{
  "n_experts": 64,
  "normalize_top_k": false,
  "balance_bias": false,
  "router_z_loss": 0.001,
  "lr_router": 0.000966,
  "vocab_size": 30287,
  "norm": "layernorm",
  "norm_eps": 1e-05,
  "max_seq_len": 1024,
  "dataset": "wikipedia_en"
}
Below are experts of layer 4 (counted from 0) of a mixture-of-experts language model. Rows are named router (the router's row for the expert), gate (a neuron's input weights, with its number), up (a neuron's input weights, with its number), down (a neuron's output weights, with its number) and show model dimensions 224-279. Each number is 50 + 10 x the weight over its row's rms, rounded and kept within 0 to 99.
After each expert's rows: a language model's description of what the expert responds to; "mostly gets" lists some tokens that are sent to it at least half of the time. This comes from a sample of Wikipedia text that the model never trained on.

# expert 59
router:46 59 66 35 39 30 48 58 51 54 58 66 40 58 53 52 48 53 55 52 51 65 56 48 39 61 42 27 38 50 64 43 57 59 58 43 48 46 51 53 54 68 42 45 66 38 49 58 41 35 68 40 41 51 32 53
gate2:48 43 40 59 65 67 52 36 39 45 44 38 66 49 44 41 44 42 29 37 43 41 30 57 75 63 59 38 49 54 41 34 49 69 48 44 31 53 54 58 52 53 51 78 34 56 72 41 67 53 44 45 59 45 50 40
up2:64 41 49 32 59 55 50 46 43 57 53 54 55 61 61 37 71 47 23 45 52 47 52 36 56 45 49 54 50 52 64 69 61 37 51 55 51 59 60 55 51 31 45 47 45 21 46 55 48 45 50 61 39 59 57 39
down2:48 52 64 66 59 49 50 44 60 50 53 59 50 33 53 69 75 70 57 40 50 51 53 63 56 48 61 46 70 49 64 53 38 69 42 31 24 48 53 56 43 54 49 50 61 44 54 57 68 38 56 53 38 40 69 58
Paragraph breaks, capital codes. Double line breaks ending a line, sentence or table before headings, plus capital-letter codes such as MF, CY, D/JX.
mostly gets: "\n\n", ".\n\n", " |\n\n", ")\n\n", " =\n\n", ").\n\n"

# expert 13
router:48 59 52 40 48 39 50 57 52 42 71 64 60 56 42 45 39 41 58 65 38 65 37 61 47 57 50 41 38 42 41 53 67 47 58 41 38 47 49 28 43 70 40 48 55 42 38 74 49 40 68 46 48 63 30 49
gate0:46 50 28 70 62 58 52 49 48 52 34 40 62 60 46 48 57 36 49 67 49 33 47 48 51 52 39 53 66 43 55 57 49 43 64 37 42 61 45 40 38 47 56 44 46 55 51 55 34 62 49 55 28 55 40 62
up0:47 50 40 48 34 49 41 47 58 57 53 42 39 53 41 66 45 39 58 43 69 57 48 65 39 45 54 52 66 50 52 53 40 39 48 43 60 48 49 51 37 59 58 47 39 48 48 54 46 47 32 56 52 39 34 48
down0:43 62 57 48 80 52 41 51 53 30 46 47 39 60 53 31 67 80 47 46 40 45 37 47 35 34 54 58 48 50 54 54 51 59 52 41 50 60 55 60 54 56 34 63 45 59 63 41 63 64 52 44 42 49 43 45
Place and object pronouns. Adverbs and pronouns ending a clause, especially there, them, him, home, itself, alone, as in remained there, from there.
mostly gets: " there", " them", " There", " well", " him", " home"

# expert 38
router:26 44 57 47 47 54 45 65 41 41 40 64 48 46 27 46 46 52 63 58 49 60 51 56 40 52 63 61 55 46 34 53 54 61 42 35 52 46 56 33 38 64 45 50 56 48 39 65 40 34 73 39 45 43 41 53
gate0:69 35 39 42 63 56 38 48 53 55 59 62 61 35 45 63 42 42 45 61 68 41 33 44 51 38 61 51 45 40 44 64 61 47 53 52 46 46 40 54 39 62 45 50 42 44 42 47 46 44 36 65 40 65 59 48
up0:51 65 43 62 47 58 47 55 46 47 48 60 47 51 48 52 49 61 58 52 38 51 40 40 32 60 54 53 47 72 44 51 48 49 57 58 46 49 63 48 57 55 56 47 53 49 57 70 42 65 50 43 55 48 74 62
down0:60 58 64 55 44 37 36 51 38 57 53 36 55 49 57 58 56 56 50 47 56 47 44 39 52 51 70 44 60 58 40 42 39 53 52 66 54 57 39 64 45 58 54 63 56 60 54 56 41 42 49 66 69 67 60 52
Dashes in number ranges. En dashes, hyphens and slashes between numbers in scores, year ranges and ISBNs, plus ^{ and _{ markup, e.g. 7–6^{(7–5)}.
mostly gets: "–", "/", " +", "+", "^{", "_{"

# expert 25
router:39 58 62 53 57 48 50 42 65 33 62 62 39 58 40 45 46 38 55 67 55 72 56 72 51 54 58 42 59 46 54 47 52 47 59 45 55 39 57 30 47 67 42 34 42 56 48 52 57 46 55 41 39 43 39 46
gate2:43 35 45 58 44 53 36 65 52 59 70 37 50 36 31 47 52 36 54 51 45 21 49 57 55 55 29 53 62 47 54 46 55 53 33 44 37 47 43 44 72 46 41 46 52 58 43 40 53 50 45 28 65 52 65 56
up2:64 46 47 29 49 51 45 23 61 56 58 54 43 49 40 45 46 58 55 27 50 50 63 44 45 55 53 34 55 48 42 52 37 58 49 57 33 36 53 56 52 68 48 43 56 32 42 50 64 50 53 52 48 54 54 54
down2:42 41 41 67 51 58 67 47 47 55 36 44 42 60 36 51 37 47 49 35 49 70 61 49 52 55 52 66 63 50 51 52 31 62 38 55 47 51 57 55 54 56 61 63 43 73 47 40 43 51 38 58 54 51 46 48
Opening brackets and quotes. Opening parentheses, quotation marks and brackets, mostly before dates, authorities or conversions in taxonomy, weather tables and bios, plus first capital letters.
mostly gets: " (", "(", " \"", " =\n\n", " '", " ["

# expert 23
router:42 59 59 46 47 47 45 60 65 38 62 50 59 50 42 47 38 52 43 67 50 52 47 50 52 46 50 36 42 35 42 73 51 56 58 41 48 49 60 34 48 51 46 39 54 37 50 65 45 51 50 45 42 61 34 61
gate2:51 48 46 64 65 52 39 41 56 59 45 68 48 42 31 57 52 61 22 56 58 35 48 52 53 49 71 57 51 48 58 41 52 54 37 47 51 54 51 36 50 60 70 51 69 57 41 37 71 50 52 47 54 52 50 50
up2:54 39 45 45 54 57 56 45 44 56 48 45 75 58 46 75 57 40 47 67 40 28 59 43 51 48 41 45 57 40 38 52 56 54 49 38 53 57 50 37 42 45 57 61 59 30 52 53 50 36 43 37 44 49 27 44
down2:46 51 34 59 47 51 56 47 36 45 49 54 53 43 48 71 50 56 45 52 59 39 65 41 57 51 36 36 39 40 53 57 50 62 42 50 39 59 40 42 25 57 63 36 67 41 47 51 68 30 66 45 59 43 50 57
Pronouns and possessives. Personal and possessive pronouns such as his, her, its, their, him and 's, often after verbs in plot summaries and biographies.
mostly gets: " his", " her", " its", " their", " he", " it"

# expert 51
router:43 57 58 59 65 54 32 63 58 38 53 59 52 44 43 44 30 60 61 61 44 55 53 52 49 59 61 50 35 43 57 52 51 57 54 41 40 51 58 39 65 57 40 40 61 35 44 66 54 44 52 28 34 64 34 59
gate2:63 47 63 57 55 38 56 49 35 46 53 44 50 46 41 39 40 37 47 35 39 36 57 50 46 45 49 53 59 59 47 33 55 41 52 47 58 47 34 72 40 46 53 53 36 45 62 38 45 39 62 56 58 42 55 43
up2:38 44 31 46 50 53 41 46 37 54 39 55 49 55 35 39 49 50 54 66 25 52 47 43 44 40 43 29 54 60 63 55 37 44 49 59 73 42 38 58 51 46 45 44 37 45 57 60 58 39 59 37 60 35 66 50
down2:33 57 49 19 41 62 75 50 39 38 51 66 36 52 56 43 56 63 58 43 38 44 48 35 60 52 29 74 54 47 63 47 59 54 32 52 58 61 47 62 46 41 64 46 56 58 47 55 49 25 43 68 59 61 54 36
Institution and role nouns. Head nouns of organizations, titles and works after the or a modifier: University, Minister, company, film, club, council.
mostly gets: " University", " player", " film", " government", " station", " club"

# expert 20
router:57 58 51 46 54 48 40 64 53 42 56 46 56 64 42 47 50 54 55 69 54 47 55 56 56 52 51 44 41 50 42 49 70 42 46 44 52 34 61 40 53 69 49 38 63 35 48 61 39 35 77 48 41 47 37 50
gate0:22 22 33 56 62 23 50 32 29 63 60 41 36 61 49 40 68 57 35 49 42 52 52 66 50 48 47 56 51 50 62 23 47 37 54 26 48 34 49 44 41 41 30 62 48 54 53 54 37 63 51 42 51 53 34 66
up0:45 63 43 43 70 49 61 46 61 51 53 72 25 61 50 36 52 43 49 44 42 64 46 43 58 48 51 57 42 49 35 68 45 47 50 52 46 45 36 66 37 38 60 40 64 44 34 59 62 66 43 50 33 58 66 53
down0:49 48 48 44 43 45 43 48 47 56 39 61 54 52 55 53 47 46 32 49 27 70 54 49 61 36 47 47 50 71 54 50 53 48 56 61 48 49 47 57 42 56 37 62 45 49 57 50 49 66 57 45 43 32 42 49
Periods and decimal points. Sentence-final periods, closing parentheses and quotes, and decimal points or percent signs after digits in tables and coordinates.
mostly gets: ".", ")", ".\n\n", "%", ").", "\"."

# expert 42
router:33 57 68 49 52 66 40 56 49 37 59 58 69 51 45 38 41 48 53 56 36 64 61 53 56 70 39 45 56 48 50 54 62 52 58 57 50 53 65 40 50 53 44 45 62 43 36 59 47 46 56 30 41 55 39 68
gate2:60 62 47 56 54 47 40 59 54 61 63 27 44 60 47 39 56 32 43 73 49 40 54 58 41 54 52 45 63 57 65 63 51 61 39 54 35 63 22 66 35 59 44 43 35 47 53 54 42 50 53 58 41 51 58 61
up2:62 51 44 41 45 49 34 46 57 63 59 44 32 38 50 57 50 36 50 38 51 35 43 54 52 49 57 58 61 47 35 65 34 47 60 67 59 48 53 48 53 30 44 48 43 50 46 41 62 50 43 70 57 27 44 30
down2:72 54 58 46 52 67 41 46 60 54 69 59 43 49 36 68 49 43 37 62 43 44 42 43 56 48 58 42 34 37 58 62 47 40 51 45 51 58 50 50 60 54 68 44 48 57 44 81 50 48 36 43 46 36 41 55
Prepositions and verbs. Prepositions and verbs that continue a clause before their object in prose, such as in, to, on, into, during, debate, cancel.
mostly gets: " on", " into", " in", " between", " during", " took"

# expert 15
router:57 51 50 51 48 61 57 54 58 50 72 70 50 61 35 34 33 52 37 56 43 69 53 71 44 51 38 53 53 50 44 46 68 51 52 49 47 42 60 45 54 52 44 44 64 40 44 60 40 45 61 23 52 57 40 58
gate2:59 45 48 58 46 38 62 40 66 35 44 46 37 63 48 55 53 42 44 51 63 67 60 53 37 45 57 69 48 47 46 53 56 47 63 57 52 42 61 54 54 47 46 58 54 70 52 48 43 48 47 44 47 43 52 40
up2:41 52 46 53 50 57 43 45 56 52 46 48 53 49 57 46 44 47 45 50 70 66 73 35 43 36 40 53 69 34 51 48 54 61 44 48 46 22 47 41 60 46 52 46 53 51 56 45 53 61 46 57 49 51 57 39
down2:44 44 49 59 50 45 50 44 39 42 41 38 62 43 33 52 47 74 40 62 35 46 47 49 39 66 44 40 67 63 45 57 60 36 48 49 55 62 64 74 24 59 31 50 77 36 70 55 47 63 50 49 43 58 48 47
Digits in numbers. Single digits and digit pieces inside figures in tables, infoboxes and measurements, such as elevations, areas, attendances, coordinates, plus units like ft, kg.
mostly gets: "0", " million", " ft", "00", " UTC", " kg"

# expert 10
router:40 36 49 63 40 49 46 67 43 49 53 64 54 59 45 52 45 53 63 51 48 59 38 67 48 48 43 54 36 66 67 62 39 46 50 51 48 32 52 37 45 54 38 46 61 30 33 64 60 31 49 36 35 58 44 48
gate0:57 42 44 67 46 52 34 52 66 69 37 51 59 48 41 31 51 63 53 67 54 36 54 58 55 59 51 49 65 44 57 39 56 34 55 52 35 51 17 49 75 49 39 24 50 40 59 56 44 56 53 56 61 32 44 58
up0:76 56 60 54 43 41 58 41 67 45 55 50 49 67 46 70 48 39 38 70 53 62 67 61 51 35 65 59 46 40 54 71 42 46 25 43 80 45 54 52 55 54 38 38 37 54 34 61 76 48 59 46 38 36 53 40
down0:50 60 67 54 31 60 46 58 50 63 60 49 54 52 35 37 55 53 45 36 64 47 33 72 38 47 32 44 37 88 54 50 51 31 52 52 47 49 54 55 53 51 51 41 49 34 33 50 50 51 50 51 57 30 69 55
Infobox field colons. Colons after infobox field names and inside times and coordinates, e.g. Kingdom: Animalia, Length: 41:07, UTC+5:30, 46°42′.
mostly gets: ":", "°", "′", "):", "',", " United"

# expert 9
router:49 42 51 56 49 52 33 54 58 46 54 55 46 47 36 68 42 47 52 50 56 56 69 50 49 56 46 45 47 57 49 51 60 52 61 41 54 41 65 36 65 47 45 63 52 53 52 69 45 45 56 47 50 70 29 51
gate0:65 40 49 62 62 39 54 29 51 52 41 47 37 57 50 46 78 61 43 56 48 71 57 34 45 37 57 44 47 52 59 39 48 48 45 57 40 54 41 43 35 56 54 44 51 37 58 42 61 38 46 35 46 56 50 36
up0:49 37 62 63 61 47 53 47 56 56 36 38 46 38 58 51 46 20 48 36 44 66 50 49 72 42 40 49 48 48 55 58 35 58 40 37 41 60 55 51 46 42 47 30 36 42 45 34 48 41 69 51 62 45 69 43
down0:63 44 51 54 78 66 41 54 54 41 59 82 34 35 51 47 47 50 59 49 48 41 49 64 63 55 58 53 53 49 54 57 60 44 54 34 39 52 70 67 42 48 55 44 64 75 58 57 54 44 49 49 47 44 61 56
Non-English name pieces. Mid-word pieces of transliterated Asian, Slavic or Arabic place and personal names, e.g. ch in Nakhchivan, Kaz, Bh, aj.
mostly gets: "ch", "r", "aj", "kh", " Kaz", "az"

# expert 1
router:48 57 44 57 33 51 47 74 57 51 69 61 49 64 41 36 43 55 55 63 52 61 40 66 51 54 55 40 46 51 48 47 65 63 52 45 41 41 44 46 49 64 38 41 61 42 42 59 33 41 43 39 50 58 38 60
gate2:45 40 27 59 59 41 45 57 58 57 52 53 51 62 47 48 46 64 55 48 62 47 43 49 41 58 52 42 43 66 46 60 48 48 44 39 36 41 48 58 73 36 43 48 36 44 32 57 48 53 44 60 48 60 43 48
up2:46 67 51 30 52 43 58 53 59 32 43 45 39 47 44 37 45 55 61 59 62 54 47 49 57 26 53 38 32 59 57 66 39 44 64 51 61 47 48 61 62 49 44 63 41 59 51 57 40 49 35 39 38 38 27 62
down2:45 48 51 43 53 52 51 37 32 53 44 60 57 55 50 37 63 28 36 45 59 56 62 56 36 50 41 50 58 58 48 57 38 38 28 52 63 42 49 52 67 39 42 55 39 47 58 43 43 51 55 66 50 61 46 32
Proper-name initial capitals. Capitalized first word or first piece of names of institutions, military units and offices, such as Civil, Prime, Supreme, Air, C-ov.
mostly gets: " Civil", " Prime", " Supreme", " c", " Air", " Marine"

# expert 19
router:41 72 58 54 38 41 45 68 58 46 44 61 50 60 52 54 36 55 56 59 44 51 66 58 45 68 58 36 47 49 46 41 65 50 58 51 26 47 46 27 39 50 44 27 68 29 30 64 35 55 59 37 53 38 48 52
gate0:52 65 54 46 54 46 42 53 53 43 57 60 60 49 56 68 63 38 65 55 52 52 68 56 50 59 50 72 58 54 52 47 58 54 76 77 51 63 63 30 67 44 62 47 46 49 61 41 49 37 48 38 42 27 75 51
up0:34 62 51 48 50 44 39 44 43 60 45 47 32 54 61 45 68 53 32 45 39 41 39 46 46 59 64 37 39 50 58 53 48 50 49 49 51 48 50 72 50 73 44 54 46 49 40 43 48 55 52 49 52 42 46 59
down0:58 35 51 51 56 57 57 61 42 44 38 34 59 52 38 58 44 56 41 45 52 76 50 40 47 46 51 47 53 49 32 43 73 33 36 61 59 54 49 59 51 50 60 42 57 69 47 39 66 44 56 41 44 49 57 49
Quantity words, name fragments. Determiners and quantity words such as no, more, any, part, plus inner pieces of rare names, such as Pe-an-uts, Ze-id.
mostly gets: " more", " No", " no", "an", "id", " early"

# expert 44
router:40 57 58 49 50 44 38 66 52 35 59 69 48 48 39 40 44 42 49 61 39 70 52 55 48 55 48 46 35 49 43 49 70 60 64 47 34 50 62 38 44 54 33 37 59 44 40 72 58 37 59 40 44 56 33 54
gate2:65 54 64 54 34 50 55 36 48 50 69 47 49 39 45 49 44 56 46 56 41 37 44 53 49 38 68 36 51 45 43 56 56 46 36 57 37 54 57 65 50 50 73 55 38 55 51 56 61 44 66 50 58 43 33 59
up2:33 52 50 64 56 43 62 44 42 54 66 44 54 32 40 50 38 50 52 49 50 63 53 55 62 48 57 70 36 61 43 39 59 34 32 41 22 66 51 38 58 36 57 59 40 71 49 37 48 38 51 51 47 35 38 50
down2:45 57 43 60 59 41 49 59 44 46 42 38 49 50 48 55 51 54 45 54 44 62 40 44 53 48 35 42 43 34 46 64 45 39 52 65 45 58 50 37 34 51 46 35 59 39 51 59 50 37 39 64 50 61 36 52
Final digits and months. Last digits of years and large numbers, month names like August and September, and pronouns like he or her.
mostly gets: " about", " August", " September", " February", " July", " April"

# expert 45
router:48 60 49 55 67 50 62 66 42 41 54 72 50 55 52 43 38 36 44 41 60 58 45 43 38 64 58 45 60 44 52 48 68 49 56 52 50 50 77 39 52 49 46 49 59 41 35 55 46 49 71 41 33 50 33 47
gate0:65 64 42 69 44 57 46 62 51 43 47 46 50 32 53 55 63 58 56 57 63 42 38 52 56 70 47 53 46 52 42 50 38 42 64 41 52 55 57 65 60 31 48 62 59 61 47 42 40 46 48 62 52 51 45 54
up0:52 47 34 50 31 68 51 48 52 47 39 40 62 51 63 50 47 36 55 68 43 57 26 49 67 45 49 61 50 51 45 54 55 52 43 34 56 42 50 65 50 42 58 67 52 65 66 40 37 56 40 53 37 46 39 58
down0:66 51 57 49 47 67 41 39 37 62 48 69 59 65 45 64 32 49 36 41 53 60 40 45 52 37 46 58 45 54 46 38 39 39 49 62 57 41 61 47 39 42 44 67 56 45 70 39 43 61 56 52 45 60 47 55
Sports teams and nations. Club names and country codes in sports results and rosters, e.g. ENG, ITA, Aston Villa, Peterborough United, player first names.
mostly gets: " ENG", " ITA", " IND", " AUS", " GF", " GD"

# expert 29
router:47 57 53 52 59 43 46 63 47 52 55 60 47 55 50 58 47 39 44 58 54 55 49 53 41 65 69 58 51 46 45 45 60 60 55 55 48 42 71 29 60 66 39 36 50 44 34 58 48 37 63 48 48 53 28 49
gate0:53 53 25 36 49 39 38 40 40 63 50 41 57 68 46 50 33 41 62 40 49 61 33 38 48 43 61 45 38 33 63 56 41 45 46 49 53 56 46 31 34 57 57 53 57 71 42 39 52 45 39 47 42 39 40 55
up0:31 50 52 58 47 72 34 55 50 52 60 64 52 65 53 58 35 68 45 45 48 45 40 64 37 52 52 57 62 40 60 76 39 25 50 39 54 54 51 47 61 45 49 40 55 57 46 41 49 61 48 42 65 54 39 39
down0:56 49 29 23 48 49 36 34 42 55 36 52 60 70 59 58 46 43 56 37 46 65 65 49 43 39 43 40 43 53 51 41 56 55 52 32 48 38 54 41 65 44 56 58 41 55 51 67 48 47 33 49 51 72 54 61
Non-English name fragments. Word pieces inside Indian, Asian and other non-English personal names, mostly in sports tables, such as Gan-jawala, Ram, Bh, Jak-upovic.
mostly gets: " Li", " Bh", " Ham", " Ram", " Tak", " Kam"

# expert 41
router:40 60 63 53 48 43 44 67 64 46 60 57 50 57 50 51 32 41 44 58 54 74 57 62 44 49 64 60 41 36 44 41 52 56 60 46 42 49 60 42 65 68 44 38 66 50 33 68 47 42 49 56 47 49 37 61
gate0:43 51 45 62 48 46 62 58 52 32 42 56 43 77 47 52 39 37 44 68 49 62 64 58 59 48 28 55 58 64 40 45 59 61 51 53 34 55 45 23 56 57 63 57 50 49 57 64 41 58 36 38 41 41 61 55
up0:43 51 57 57 47 50 65 49 56 51 55 48 64 67 31 47 69 51 60 57 42 74 30 50 42 51 60 39 59 48 46 49 59 51 43 51 38 61 62 46 47 37 37 39 48 53 32 36 56 58 45 45 44 57 67 45
down0:37 44 53 59 53 62 54 49 31 66 63 65 47 61 54 43 42 66 57 53 67 40 60 72 59 39 51 44 62 45 43 48 38 71 53 49 55 52 38 55 47 76 50 54 52 55 53 46 46 52 57 48 54 59 59 69
Articles and nationality adjectives. Articles and determiners such as the, a, The, his, its, often after prepositions, plus nationality adjectives such as Polish, Dutch.
mostly gets: " the", " The", "The", " a", " his", " its"

# expert 7
router:44 53 45 56 43 50 38 63 64 45 55 68 50 54 41 51 49 56 36 51 41 60 43 58 35 53 55 58 43 37 46 47 67 38 65 45 50 49 58 44 45 63 45 35 53 32 45 61 51 48 73 41 44 58 46 59
gate2:64 63 43 48 51 47 55 49 65 48 62 40 51 64 59 60 50 56 39 75 52 49 51 44 46 50 74 51 47 52 57 43 49 49 44 60 26 71 52 45 49 45 66 49 52 42 52 38 41 47 53 51 51 53 30 26
up2:37 47 66 53 44 34 46 36 51 38 45 62 42 46 46 45 61 45 58 47 56 42 50 52 42 49 61 53 59 50 61 48 42 58 40 62 52 38 47 40 48 38 36 61 54 54 50 54 62 55 41 61 58 58 50 38
down2:41 63 65 42 68 51 38 53 47 58 63 67 50 25 42 42 58 52 45 34 49 54 63 21 40 51 47 54 63 51 50 49 73 57 48 39 42 49 62 54 54 56 50 55 49 59 42 53 54 50 47 58 40 38 41 57
Numbers and numerals. Numeric tokens in tables, dates, scores and measurements, plus spelled-out numbers, such as 20 in 2013, 75, four, five.
mostly gets: "20", " four", " five", " six", "19", " seven"

# expert 31
router:48 52 56 51 61 59 31 56 54 36 66 64 50 50 45 43 39 36 47 51 50 57 52 60 52 57 65 56 46 37 51 45 54 55 56 42 35 39 48 42 50 64 34 53 63 56 35 71 38 45 56 43 39 59 36 52
gate2:50 43 61 52 57 55 36 37 59 41 49 58 37 42 59 39 65 47 41 46 54 47 65 49 51 50 63 62 42 67 53 52 52 52 45 49 46 57 48 50 43 45 40 53 74 30 54 39 50 38 55 74 47 52 70 62
up2:60 66 48 61 50 45 53 41 67 48 68 42 44 44 60 55 49 54 49 66 63 54 64 47 41 37 43 43 48 53 49 32 33 50 66 68 65 67 60 57 71 44 52 51 59 44 45 65 49 44 65 63 66 35 37 51
down2:45 49 59 58 72 48 42 45 51 43 38 60 57 59 64 59 69 62 74 44 40 42 55 43 54 42 54 55 39 46 44 47 47 54 49 53 58 54 46 57 45 33 49 40 52 37 48 61 46 51 66 38 41 57 54 45
Person and place names. Surnames, given names and place names after New, in or of in biographies, such as York, France, Smith, Howland, Cleveland.
mostly gets: " York", " France", " California", " China", " Massachusetts", " India"

# expert 28
router:45 65 55 61 48 54 54 54 66 53 51 68 36 54 59 36 35 45 48 70 37 64 55 51 47 52 54 37 39 42 56 52 62 55 56 52 56 51 63 45 60 44 48 47 55 53 47 64 43 46 64 37 52 58 37 62
gate0:51 49 43 52 42 50 57 45 31 51 53 39 41 53 60 69 61 65 37 57 34 54 53 51 41 42 46 42 61 76 43 48 54 52 41 52 34 35 44 32 65 43 51 30 31 65 70 54 38 55 73 52 56 45 52 72
up0:31 52 59 54 41 55 47 52 61 46 47 61 60 44 37 42 58 52 44 62 45 52 50 50 37 51 59 54 55 36 61 69 45 56 60 61 47 53 65 48 58 58 64 36 65 43 39 45 49 55 49 43 59 52 34 50
down0:55 45 54 49 62 54 52 45 18 67 53 50 41 33 42 65 43 62 40 55 46 50 41 39 44 53 41 46 37 57 44 56 47 54 67 26 48 57 39 51 38 54 56 54 42 53 38 57 62 45 36 51 70 58 48 42
Music and media infobox words. Content words in infobox values and labels, mostly music genres, instruments and media, e.g. acoustic, indie, percussion, audiobook, film.
mostly gets: " film", " music", " guitar", " vocals", " video", " singer"

# expert 53
router:48 54 53 54 49 47 45 64 54 46 59 72 50 47 45 39 39 49 50 70 46 63 54 56 44 53 46 45 38 42 40 49 66 66 57 41 36 38 59 31 52 57 43 48 62 43 39 65 49 38 59 41 34 65 38 59
gate2:42 43 53 57 54 40 58 51 27 52 58 63 41 40 44 47 43 56 57 41 55 57 51 63 62 40 59 57 46 62 34 57 44 35 54 44 68 45 41 37 59 42 51 48 48 45 40 30 45 51 55 34 57 55 44 41
up2:50 53 59 39 51 58 58 58 45 78 58 66 38 65 30 55 45 35 43 57 53 48 57 74 42 37 36 36 56 42 67 58 54 48 52 43 44 57 53 63 62 65 38 54 50 41 37 47 60 56 50 56 50 35 48 38
down2:72 48 59 57 30 57 42 55 53 57 48 62 31 48 69 52 38 62 44 55 49 51 60 39 35 42 60 57 53 50 57 55 50 69 70 46 56 55 60 43 47 67 42 48 55 38 52 62 40 50 45 50 41 56 58 43
Mixed function words. Prepositions and particles such as in, to, against, across, and trailing pieces of names or model numbers in headings.
mostly gets: " against", "born", "″W", " report", " across", " Award"

# expert 62
router:47 45 59 60 56 47 36 67 54 48 48 63 41 64 36 44 38 40 65 63 52 67 42 59 40 60 46 52 41 37 56 45 58 56 61 48 35 37 55 46 50 45 42 39 64 38 33 64 43 50 51 39 63 56 29 63
gate2:31 50 57 59 43 45 58 55 23 58 44 61 49 69 47 56 59 50 55 39 70 46 45 49 53 48 54 44 43 46 38 49 43 46 50 49 21 68 30 35 48 59 56 51 57 49 60 53 54 39 66 73 53 44 49 53
up2:60 58 52 41 47 34 46 63 62 53 42 75 30 56 42 59 42 55 46 44 60 49 65 59 39 63 59 53 46 31 69 56 62 53 56 29 39 45 38 39 39 42 64 49 71 41 45 50 46 48 78 67 56 65 57 56
down2:60 64 31 78 50 42 30 58 52 50 55 45 31 48 57 55 47 41 55 37 38 71 40 62 56 42 47 53 50 51 51 53 70 54 42 37 52 51 38 67 44 56 55 51 63 54 35 55 57 64 51 53 34 48 34 61
Common nouns after prepositions. Common nouns and compass words after the, of or in, such as season, age, years, north, University, order.
mostly gets: " north", " east", " years", " south", " Order", " Season"

# expert 24
router:37 59 57 44 42 57 41 50 53 40 50 60 49 70 32 43 37 40 43 57 36 57 50 60 44 64 48 55 45 54 48 53 61 45 56 47 64 60 55 55 50 57 37 37 46 40 31 54 33 46 71 40 45 53 47 61
gate2:53 57 45 38 60 54 44 35 63 46 56 71 66 50 39 74 50 52 63 59 49 60 38 56 40 29 40 50 48 52 47 37 57 55 31 55 59 44 45 63 53 49 52 57 44 36 52 31 52 63 55 45 40 54 56 38
up2:61 49 75 37 55 54 56 55 52 64 54 44 41 57 26 35 53 51 46 56 51 57 45 54 67 16 61 47 38 52 40 56 44 54 29 45 53 54 54 68 45 43 34 46 49 47 44 53 55 41 54 53 58 55 50 49
down2:55 35 48 50 15 48 43 63 58 54 34 55 60 52 36 53 58 41 41 54 50 51 50 56 57 44 50 43 54 64 57 50 44 59 46 66 51 46 44 63 57 58 48 50 35 54 62 49 70 38 28 48 46 33 46 29
Year digits, headings. First digit pair of years in date ranges and prose (19, 20, 18), other number pieces, and == section heading markers.
mostly gets: "==", "===", " by", "====", "20", "19"

# expert 16
router:52 45 50 47 64 51 46 55 46 36 50 56 56 64 46 47 44 38 42 59 48 57 60 58 46 62 70 51 45 43 29 46 65 40 60 49 48 27 48 33 39 66 45 41 53 37 50 59 54 44 60 45 33 52 25 67
gate0:59 60 41 63 59 42 65 59 55 41 36 44 65 53 62 60 39 45 45 58 52 62 48 44 33 63 54 46 61 42 55 50 44 26 64 49 63 54 46 44 51 45 58 66 42 46 50 56 35 73 44 51 63 54 41 57
up0:60 44 64 41 59 62 38 55 47 54 46 44 37 55 48 38 49 55 34 57 27 65 47 57 40 51 70 65 51 62 40 41 51 22 52 56 46 41 41 45 31 37 32 57 52 49 30 42 42 55 49 57 33 42 29 58
down0:45 39 69 48 49 54 52 37 56 50 46 51 45 53 62 53 45 72 53 42 64 61 41 61 34 64 39 48 59 46 31 36 42 48 54 53 38 37 58 47 46 22 49 49 60 41 39 65 56 51 36 46 50 64 32 30
Place-name beginnings. First word or opening piece of place names after in, at or of, e.g. San, Fort, Saint-Jean, Huntsville, Lakeville.
mostly gets: " Fort", " San", " Los", " Saint", " Monte", " Colchester"

# expert 5
router:44 53 68 44 56 59 40 56 51 41 49 63 56 53 39 39 54 47 57 51 28 52 61 52 47 66 45 46 55 55 42 49 66 50 67 62 52 50 56 43 59 61 55 49 59 31 34 65 51 36 61 34 42 57 41 54
gate2:45 44 69 48 41 65 49 60 56 55 49 39 58 74 47 58 44 41 47 61 50 34 57 59 48 40 55 42 59 59 36 54 58 58 53 54 53 51 44 37 31 44 50 52 49 64 51 56 64 44 45 51 45 49 55 35
up2:43 35 47 42 70 49 66 58 51 51 60 71 49 49 61 43 33 55 51 52 59 70 51 50 53 69 41 54 51 43 57 42 57 49 52 63 73 56 49 45 50 61 48 55 60 42 65 60 43 48 47 44 49 62 45 54
down2:40 52 33 47 40 54 45 56 37 62 47 36 33 73 59 59 34 48 66 60 51 45 32 36 42 50 53 50 43 54 45 59 49 38 56 74 54 54 70 46 57 52 49 51 45 42 54 58 53 40 60 63 43 63 47 40
Prepositions and table pipes. Prepositions like of, for, with, from, against, especially in sports bios (overall of the draft, cricketer for), plus table-row pipes.
mostly gets: " of", " for", "|", " including", " against", " with"